{
  "num_hidden_layers": 20,
  "hidden_size": 256,
  "moe_layers": [1, 2, 3, 4, 5, 6, 7, 8, 9, 10, 11, 12, 13, 14, 15, 16, 17, 18, 19],
  "routed_scale": 1.0,
  "balance_loss": 0.00607,
  "lr_router": 0.000628,
  "norm": "layernorm",
  "norm_eps": 1e-05,
  "tie_word_embeddings": false,
  "optimizer": "adamw",
  "learning_rate": 0.00233,
  "train_tokens": 289800000,
  "max_steps": 4422
}
Below are experts of layer 9 (counted from 0) of a mixture-of-experts language model. Rows are named router (the router's row for the expert) and show model dimensions 0-255. Each number is 500 + 25 x the weight over its row's rms, rounded and kept within 0 to 999. Numbers have three digits each.
After each expert's rows: a language model's description of what the expert responds to. This comes from a sample of Wikipedia text that the model never trained on.

# expert 6
router:459459489534491522518457493466504520533480474506529492471526547438506500517528523537477522487439478490471465490530458453504511496524505521491477493515521533483518535464463468534502507498482528467487531469511502487496500522496523518479466511484493466507507496524511536520525524518471513532537478490518527498475534530514496502480506447468477474495510495457492536494530498507508494498525456483464528488524493530474506475529487544505496513512476466516514537498479552485477485495488512504524533468492507494502489470467485545519528487530502515528493521533497505537464510520486483510533519496500516491546481496540493528488568533479455491516472504458504461528523522464532491474518492525492477480534455478468467496517496530457486543514513471456478542475499453474526513490526522
It responds to: Middle and final pieces of Latinate English words carrying derivational suffixes, such as insul'ator', invis'i'bility, vul'ner'abilities, -ible, -ative.

# expert 28
router:521489494483458497493529484482482532481525510524448508497460493488500504460496498487487450503526528500486494506462512514527487497537488489533526478526491503461518459492517495509529520526530461483553473461504516531488501527509509466507519532518529516507482493507484537521444509531522433470468531439510446519482470529509490484511560524536498486473472513548484514528535493512463502496484525524521524492458543527465518489496446515518510502516515515441510498499482513524511455478491508505476486533530541478483542507523472507485500529499489505532510487511493479522536528503519521508504516461531467454467552513494531511462520517523536525554512478528504520487500507481460457494462496478504512523466476474469499483474509490505478520519464498482449485513510495469512550501509517
It responds to: Digits, ordinal suffixes and dashes in scores, percentages and tables, such as 6th place, 1/8th, 4–1, 60.15%, goal minutes.

# expert 10
router:533463502485517491516464539506516480473439484473490502493454513512499516534479467503518450530498503494521473465496542530520532491477511444479490509506480497525509476537537476482511514482532485540500528516516522524478491492505485558466496516515512470464522487492477479492495506482523507520486518545521520451504477503483494469484468524557471508468467498488488499484499531485521514524521511508527509477563500503457498529523481497489524511470494459490450493493490484476496525500534521489516560450485522494481488504503493510512515487454504506533483516504478507535542464495480461513511492509525523533491493484469467498527474489543483485511496474522555499541475530476489472455512481529515519511487505532513424523549576502516468509533521476497509458483462515455492512517515484
It responds to: Middle and final pieces of personal and place names in cast lists and squads, such as She-ple-y, Sc-ale-s, McC-art-hy, St John-stone.

# expert 12
router:499534528535523496566528528532493512522469479477486480519497511538499503516499473461509477494515509532519525485513499502540537505494489494482484486479532463531437505482419505525489432532512479512484507540500518541505481474490530474459463512552493543539546505464470510464507509494496518505489515485516516543492532491537492464500521484522489512521475552461515490542441532524489522481491527506445512511512514484523514521516472518452510466468454483520488511515494476494481523519467487489522519504515487501468502475488544490480528502481477481502507464478520483506477461469497478498530471527461484492543483455474517508484488521481491462505488496494487516491492501509463547504511487471507445512471538477485471483507457499503504483532525541511524534475520505494544513491491470
It responds to: Pieces of place and venue names after in or at, phrases like according, addition, at least, and year digits, such as Buen'os' Aires.

# expert 1
router:537512470497464496452518510511506517481545520510495520470493490478518502481489503496492529462509484472492540529441479491499476492525520505512524528483487513478501529552444510534500482502559511520515492493505489472524496474553479452508518502456455458524463537522498505505459455535482516484461477466512521471553480526535483503538485498494515508492530497469454533471545548456467528510527500462467496474506551536562507518503511477484483523480478516440528501539512500526484514488517484511446507502500506466535506503512517469492518501535490502524466509504536464496491497486470497499463515511490477526491539503547484471501484470474472520523499529478488508500500467471498515487488526514526510482464478494497517481463503482456508508503513508558534540506520522486470528495503531
It responds to: Field labels and plural endings in music, film and sports articles, such as score-s in Review scores, episodes, vocals, rating.

# expert 14
router:472534519508487575513562458514501487540486503535522525507499504548468508459452512490477476554467475498539505491509486495456486518476455515476513499472495467491511482500522484487524530491458492497480492524492554474478512453501512490476545517478515473512508544515464485500465514494516481486501473503545522482492468461489500521486491514530520530523511506524502509518470471508505486509455487502458489524518499445502473502471468531494472525446517501512540501502535490495497576534505488535464470479489505490533481539477504466545450556488490474472544467504503530495503507484515513483486515467466515491457465504480517534519480519497518458462524534486482468530514499556502500499505511508500520491481502509499501502481511493481539543491510528497507536552501502486521509491502468
It responds to: Direction letters and digits in geographic coordinates, such as °N, ″E, plus census figures, sq km and number ranges.

# expert 19
router:508477484470560484536476530485514481462482522483523507558518499507485528511513525467499540505502491502561495480442532534559502491472467458489523540480505469483491474495550496504481505529501505493495509521497503490508490479500514475481496487511531521499537470511472483505489497497518530473554510529503472502513516470501504520502508519474468538455500497510534491471460452469504511530492525509522476516490502468479485521496546523486501470497473504464472461477533489463488487492512520530509482491502533550546449511480536470443477501472511513495468476490473478465459493495509534554508489496509504486510523486530508525523465521536490487461513468489531493527528502501452481511521489473510579521494452530512484505508524532531477477521505543487478486481507514476525473478459460
It responds to: Middle pieces of foreign place and personal names, such as My-an-mar, Bu-en-os Aires, Ph-ry-gian, plus digits inside ISBNs and coordinates.

# expert 22
router:481488514504499459523534488478486511506518530506505513495493510506466493488545507490532505508513525517492517494469535502490542512534501526528546502525512494505523455474516530474507503480524486497492485547510548533502526502469489503485518508479515525495455527500483513468499509521466512453522492547491482485440501505495508508474478556508465521524514424507504516473490459540504503473493533484502515462511523514479509435502473502504489490497501526506513484502548530469485523533522465493561545462489494483482516506506514507499508509505519482487496518500501482469498460451498512512473461503499485485496420497450538469489536445478473497473469499508496519514464488548485492497469520492543495514451463495493492500478549495539539484473448470522527466535503522509543476541461510
It responds to: Head nouns of institution and place names, such as University, School, College, County, Academy, Party, after a proper name.

# expert 29
router:531469515478522510503500489495480498480513500548485522463492499485498499471525474482520523502534481502494567488499509496485460489527491512538506464504479482539509481481531484496486500522481487521490489482485490498524498495528426545516489485449498485473535505466538476503498503486527530492502483544433480480461519525479514501475511515481529514524496441521548497498504506476499469469439481507532493484484515499504529479499517436521490485495536511483502509485525520512514491473513477522518491486497462488513514484495514535467482531548560503512495512475515467465557457507501523479541502528473582502455482499492559512501510465485488491472521487510504547496496467558511506498476490511484508527507506495543501533495514471512534491500436551495496492508520508552497491502441490
It responds to: Nationality and language adjectives and the hyphen after them in compounds, e.g. Russian-born, Albanian-Soviet, Iranian-German.

# expert 30
router:508467491509470459519486542496491509521510497496490508509513500468514500512499480474500546528443465514448564506465514514522499543485501500516471506509489482475471506463489513491491503530484539541477507523537492484537524498470459510467521493549494500531463537475534513501517496462522492456478502477505549521502510481527492519458533526473490500531536489518523491488485481504514464523505471513524525462484509472543477450511478472509513455483496495488498494499556457513473539495537542524508529483521423480514488529496493496504526533510473473505496539484515500476498462526552505494487519527469481467509455511486542496435488538518512512472525528510498477503510507494514497506455533484500500551489531481501563478462523450497508487493482478482508463541512495513483502524512482
It responds to: Digits and capitals in alphanumeric codes and model designations, such as V'1'2, Victor K'2', KV'P', MS, PL, and Slavic name starts.

# expert 24
router:530510484530493475458487503485502537518496551473476463540499512440489503499510484542498525489506518504528459500527537477489479497492503557497527534480504485525518487494469501466502519522499505471485453478529460494474487534464535475478499489514488449496535538506492534458516481490502507471499514532486466531501487456507465501533517491508438472479502470513518482455516476524506504520503494488528485476508494451519464487476533493500514515534486486474498501478511527509523476505497520458494501485526480522534500490486515459453524525482512495512454491527492466521517483482563513511520479510504539518485526567501479474532513511551533477513482538498514521504554502489550493492534434525521486482550479547520497524533504478460516469502523488491491475493451526495522506529504535
It responds to: Final syllables of Japanese, Slavic, Greek and Iberian names, such as Iñi'go', Tia'go', -ko, -ski, -tsu, and year digits.

# expert 20
router:495476448538535520507557482499491461481472493549522504477510493496462493474474500496535507479474477535470500510529469455478507478563508499483493526485525507469524486473531484495486531510458506459503482479496491517498519506506500528541518496471500546471449519512532521486495480564472516540540492505485478487437530537511492502524507500524456503500526516469476542469505482490510507527478534490483517468516522520525504493494496482503471533500488486515503542551515472475488459455485491493478494507523518477454522488481510498528510432484550494504489499499505469537514458522516528459533488523482506471481494507491524474483546460524473521475473506504517478533516469537502503507533492499527469486502490479498494486473494547531530491477481470530526549525479519515509503568509527
It responds to: Final pieces of common nouns naming groups, roles or areas, such as members, region, level, side, government, chairman.

# expert 5
router:507529533485467471460517488527487499492543472547505550516439501545510534472475537495542516511494525429486479540505525530495500504486525507539528523525522480524520446522488472501476475472506463524494489493476511544536549502467480500476495481528462479490478484500478495481538484511505532481484503442535533534486511461475528498490473528557517478498461503532516531500494479522525466522486486522498495518518508516521476485503458521499495535486547476479498485461461512499499519505464463521480480474502504477513514530504534494497516501517503491439553490497509558522558505480485481482482543503518467510529496479478499466511476488502478506530533491511475483494531499522476491494507504492543518472484531488473503504460478472508537463461464458490505492496471510522513480492528478
It responds to: Pipes, colons and prepositions like from, at, by in sports tables, season statistics and infobox lines, e.g. attendance:, at home.

# expert 31
router:492489488511518484490525540540510504542538521542498498480444472487505452521521492519498542490493487465548533552531491514502503533529536501531508506503494543487509506498486542508492523487501544526521475498502502514492541474537500506527491513540529523524449504486522520497476457510447552476514480461461508512468477499476501500492483486507534465553484498489480484474527484526505532480509465535496483475467472480511512527480540471517505505528521543510520453472523488528496524516520488514486452484443479484492491533539518526507468450555501485525472523519531463496514465491445533472497512464502512520485458482493503517501464457459527500489512493517490502492462463516519517502480486490462474493520469498492486482547538506469515493471460488502498494507517468508475499544472474
It responds to: Opening brackets, slashes, equals-sign heading markers and line breaks in lists, tables and section titles, such as Champion(s), === First round ===.

# expert 25
router:478523485504513524485465457498498482521463497469525507485548493520521512506486535482532499559538514528536486474485476465502486489493506494501451511519516523502496556512492521487479492515486506485480538466495493511468459495476550528547498493456507516502510474520486472470533491509482488514497486518536540506457485561515509447485499478483522476495480513493485482498489505467484521490493495504447529519501492504493540476487504512499471477495518530531531487482505450481542478477451481476516468472468522456487494462487506511502484510470507486446496472526476564508463526511521481535491501471516483510484541473468546473511542507475529559511512494474478510484541528485498555488519528493472535492533450485526517512540537523520493541498527494513462458495538495512468536481495482
It responds to: Word-initial prefixes and common function words in prose, such as long-ter-m, ex, con, re, inter, in, In 1836, to.

# expert 3
router:510462485483535510513537514463505454456530478486519530507454476518495483515553478490523514493519543535503535514507482494505479497520491475481458504513495517489497456510515514512532523518510487502500515477500494493478471549559472514504508536458501465499461481472479476538459539511536487482481507499511469507558521412488524454516520503517465498507476515563432502497504542502510521482516518506520454477498524505509466529526503520542499523522489506454500505494490467497501490493546493527489491546487553486486496501503518491509424498474479516452479487526483502487494500492516482471516465503527526526491530513466469484455486482480499500465489469492521485501468463503511476497516510510482501534541533494492514492476502489549531480454518526503499525475518536541519505522478512
It responds to: Concrete English nouns and compound or name endings, often in titles and music credits, such as line, King, brother, window, Cow'boy', Daw'son'.

# expert 16
router:468517490506506546498512517480530494522512474546510498496463494458517509475510500512525483499512515512514513546492456485521478482539504506500528517500464502443500524539463493518510511502546472503498470539510472482483525503572543481482509510492493484543471507498500469462512469519530497513530505475490513465518443487503522488511486518539476531509511536503511518477491490484492492515497469461487512493476523477507500519483524525456496486465516554477513481540483511567490542526453482529468501536505468520519533535512531465535496497520476496502479490486486503479484531462476543485490517474464480475469517489484467515484466472457462541522520542485481460500483510475528518477442523478477529446468483511526507480492467484465492526499542483546531529524507509477471526510528471
It responds to: Headers, units and brackets in infoboxes and data tables, such as Total, Coordinates, Preceded, kg, ft, DF, Human, closing brackets.

# expert 11
router:504526485495487513502469455507494500472565515517514509516507483459483506439530506499506534498485477510487509516462507480532534477491502535469502521493479525523509472512493524510521500494508439494498489506520488487495508511513422493511492507492501514507495520526504478489496502507467523496488517506463496469442517506541520496500533529474508533538534502532505483522535466498489476472455454517509441515471490484486489462494527497522494464459516515497500487555531525475496531519544479468560529476491454488521492496487471509473491507534539492502532483494498494484556483487517501507533531500497507488503484479467544501473530468521503561490511504490505498487464469559481480491495540489524487462500516539500514519464477478486508477500458571548491476541503510524549463526453529
It responds to: Pipes, spaces and line breaks closing table cells after times or scores, plus country names like Canada, Ireland and ISBN.

# expert 21
router:540523516551518498517503491500500504506485501481455466488492534492494476533510525529472512497502478498544516478548535523441471528505518501499513462444525479543466473529460481464496487509505520519500476504488493506526517512500542499503512497514498487497535543472499504486505487474459490531515495523486478487486491477507515500510480511501535515527480465468511469467503489514518529481470487514532480549487500436519522485500562537492523514503491514550511516435456519477538487495516492474482512508519467516469533527476481476480536528520543517515478525495506492472503455426508531516554482491467500509520462505497488489499503476524496501482495528496492512477487459506504496491531448523494488503535467521480499539551491440498492461490542512450488476473497501474482494507518574
It responds to: Syllables in Spanish, Italian and Portuguese names and words, such as Vuel'ta', Le'ga', Rio, La, de, del, Prix.

# expert 8
router:465541488463487513468476493495486505473531494532472502527542514462489535487467504531457510517492487500461458496506467486478513554463478515483465517479501517509520490521484479504466495511479490477532496515489456488523513501526479537496504512505505490478501494463510492500482532527496529455527495504517504503490464548495551529529543454487529439485475493461505560447501511523458520497513482449490454491491493491521531531493521512493462548470488493479562515499454516513484504465473521533516534494493505471481463523508477493538478466505506499454533496508491539523513532527487468495550546487498532503520482491520503486511499516555490516465483478490498525508509491477513529486535525494497511477506535483547495491524463532512501523489517530473490497453508502562453535480502527
It responds to: Prepositions and clause links after verbs or adjectives in prose, such as approve of, capable of, before, while, without.

# expert 0
router:493486542503469522514504516496511519502486481510507464487518528532524475525516485484494471493471524494515505504539521487470500480485507485479477485463527483507479523456525507527521506477507511484502526517526510509496479490487506450509487467485482515505512449473527486486461485487517471538544502543544470489523498535497516549477475482527486461474542506489460503538534508510514552468536543476494522531492525580506496495481491488510530463494469506559466519509464478491493465533497511486509468549475504495490484458509482513545502454514475480474532537526480506542448547548480493492471473558484512500465515480572500515486466521460472488486498495498481513498477501490507508530465440518477487456465483510485485492486506534547471516518491482496477549510504501477498507483496492
It responds to: Early pieces of split English words, often consonant clusters after prefixes or a space, such as re'sh'uffle, up'ro'ar, 't'undra, 'exp'.

# expert 27
router:506481509534481468501502497500492509510484516480523461486480532489518478523524449501466484486503505495498471486537521467503547459476512490501493457493482504484514517492482477501506539475494531504505473527458541524515489501444493499456511494528507483517510508544524528503506514499518452555500470545495539488510530506474462449483488520492497481469484467487501506534515492515514451504507493494498542483497530500437540518503518553524472499514497444514446495498468545515536523498552504497509511492504530501480496508538525513505514522499506523527476527514486473491478540524483502512516454510563518465541487524522497461520544489491484506505471463529524504505505521462511476554442490440510498513476517544436492500550497510491511532516474476505475502509465485467515549494527507
It responds to: Endings of German, Dutch and Scandinavian names and place names, such as -burg, -mann, -stein, -heim, Eers'te', Tyns'et'.

# expert 15
router:496468520450512508484451480489507507515526504506534541503538471521535513458500504455503503460490511528491475495505501504508459487527478474528472487521527481509539508474526467458518474525499504458497513464463521481509502522513510471547488483479524508464476447531489497577499501519486518496501549486496511515485552526499487495461495469450507508518475517479493489489509507452494470534458531519502473512518469510525475490528499464523500518517510537523520470500531471521455491470510501473546503522487498529538529458503487581511480496516458520490494492472496543513509495515522466511498546467479469519482470535493504524534456504492515520513513493529536525465500490523506530477507547516519508509492473548511497511523505518507469492529538519475503475476470484517494462453453473
It responds to: Opening quotation marks, apostrophes, possessive pronouns (his, their, my), the prefix un-, and == section heading markers.

# expert 17
router:428523484501520543468491463501491468524501544522474515520465462516506515485550508452553496516525515459508534515500517542495468543504503521548518496468522513495526492528493522507496499462499455525487502505494535500506516511533466504502477490538523470536512471526468488500517476475503511482484497466521487527513482457484545527474477487542527473477466524525527519510517491514515493534541506477479453516489524476536517547510497466466504485485536539483507435491462468529501449512491483487499443523500476531522528531520510499512477545515502471480517536472504507440496494478490476481516498491514444511503503501498465481521479497505524517510541535497473538477485529512478497517476489486536531488504529478476523505463451495471509512476510449520510502507529503510495489467489462
It responds to: Common connectives like in, and, or, the, In at phrase starts, plus pipes and arrows in sports and election tables.

# expert 23
router:485495497456510527507477452502498443532521521508469492524499473541457505497477516504497520507497510502501484507469461482509494519516513498542549500497477517543493508494513514478487453485463447466497463481503517453545501524510488543514499469480480535498543511518487497489545468491474512503474491539491475507521509509504502542511490480483530523483539498550539504548489483511542470512511531504480500515489473483505462506455523467519447508523469524532510517538516530526490509572464446516510472478498450522524513502524490465521520515501465511517552544482483471475480526480493445502506489477458523495513476485473498506513520506545502492514509482487512478497562496482467529512540510496530510535499530498516511493459486514452551503473473480505505445501472466511488470499492497
It responds to: Subject pronouns, auxiliaries and adverbs following a comma or period in biographies, such as it had, they have, also.

# expert 7
router:498529454467542526495496512514527529486453514455520470497515500467470487488478549477484505493516476503478517466499517471489528492475485506463528481518491484489474507456529462499512464536458500527474512499530465516481472477471499448510527509498486530544531502551500488506507508492545488502531511516470449540560529478506492553514520468498507488499523519490476475537465509496519497485521466501506499516494452484512487511510497505450499491528470501512515481513476477495518485503492515506469471531511495552544488521498494506496470544467542493498464483488497509529510525541485520521486498502488474504492533566517519539515474465464483461494488524506522487494461513506522533488530525503436516477547484473527523522492494532520460515489543560456485539464523494510466482478512470
It responds to: Inner word pieces in rare or technical words, chemistry and botany, such as ac-et-yl, n-ect-aries, cal-is-thenics, plus stray byte tokens.

# expert 2
router:520459516443510466483489478524500476450491464505509521539507510459517499517466510521497471484511518526489490467453519547529503511465454469515458483556465510528495546483515517462494510495488514497522531504458519482493469485498516465499491506494514533498481487449467519549550507482477526486471526488473543493535502503462482534486479507477491518488538520500481515510499523471499455501481479485525510481511478524537494476524460467484521506515529505491467501496571490510488518461521546503499528537517502492474492482514457538486478437458460482534522500469492537509496529532554492509467533478526461489500514527521493527480484496493486501544520511523505498498511499478477495512485549504495477502498525489510536500489440501512480508528553474529509492520515549534468479476507505
It responds to: Middle pieces of split names and foreign words, often in lists and tables, plus concessive openers like though, Despite, Although.

# expert 26
router:461539528508507465478504521531488489506567516510484515489511464518495436517526497513512540479502448503494503536501511531525473523511519548498523543506530530527496477514512526477499487452527465519507471498487480466504498518517439500527515500495527512480462528474480517475498490507502541486479498530455486525507505528510465520525537530487531513529519524538484458495491470492511509502464512491516501479510492480446522508495532466497492491507505495505529510505548476465479531525474502509547504457502499467496498514496485489486512499514477486498507499508543448465534508510510507517444528506496502482498459464466463462482520521500516533521550498498464515468460505504547464490454520529537464543459492524504509514485538451508502479468457497498472519503504500525536491561472548
It responds to: Periods, commas, quote and bracket closers and line breaks ending sentences, headings and surnames in bibliography entries.

# expert 9
router:529496532490498485497546510492499491467488516494494484504455462510495523483464463524562430500529536491510516492520508516536492491525522500472534481498506450452480482488490481487463518480512501508480532476522482509535531475523500509513496513515505507481521511491458489515502509459479459458446488497516473511480481467531488504511530524485533499535527543518501503521500450509475505479499468547526517492450498540479471520476467466558521474495524522466505495529498441489499455494505528475499487555502503528508491547507531502481508501542492496506498477522517473478568492519502491482472516532476517497500525487482505473484509519525546506486525464494508513508509497527458504510493539481488475505541450472514513468503497488468498506468482468530532478539547561502456460482508532
It responds to: Pipe separators and numbers in sports statistics tables, plus capitalised abbreviations and some adjectives, such as Soviet, AHL, MA.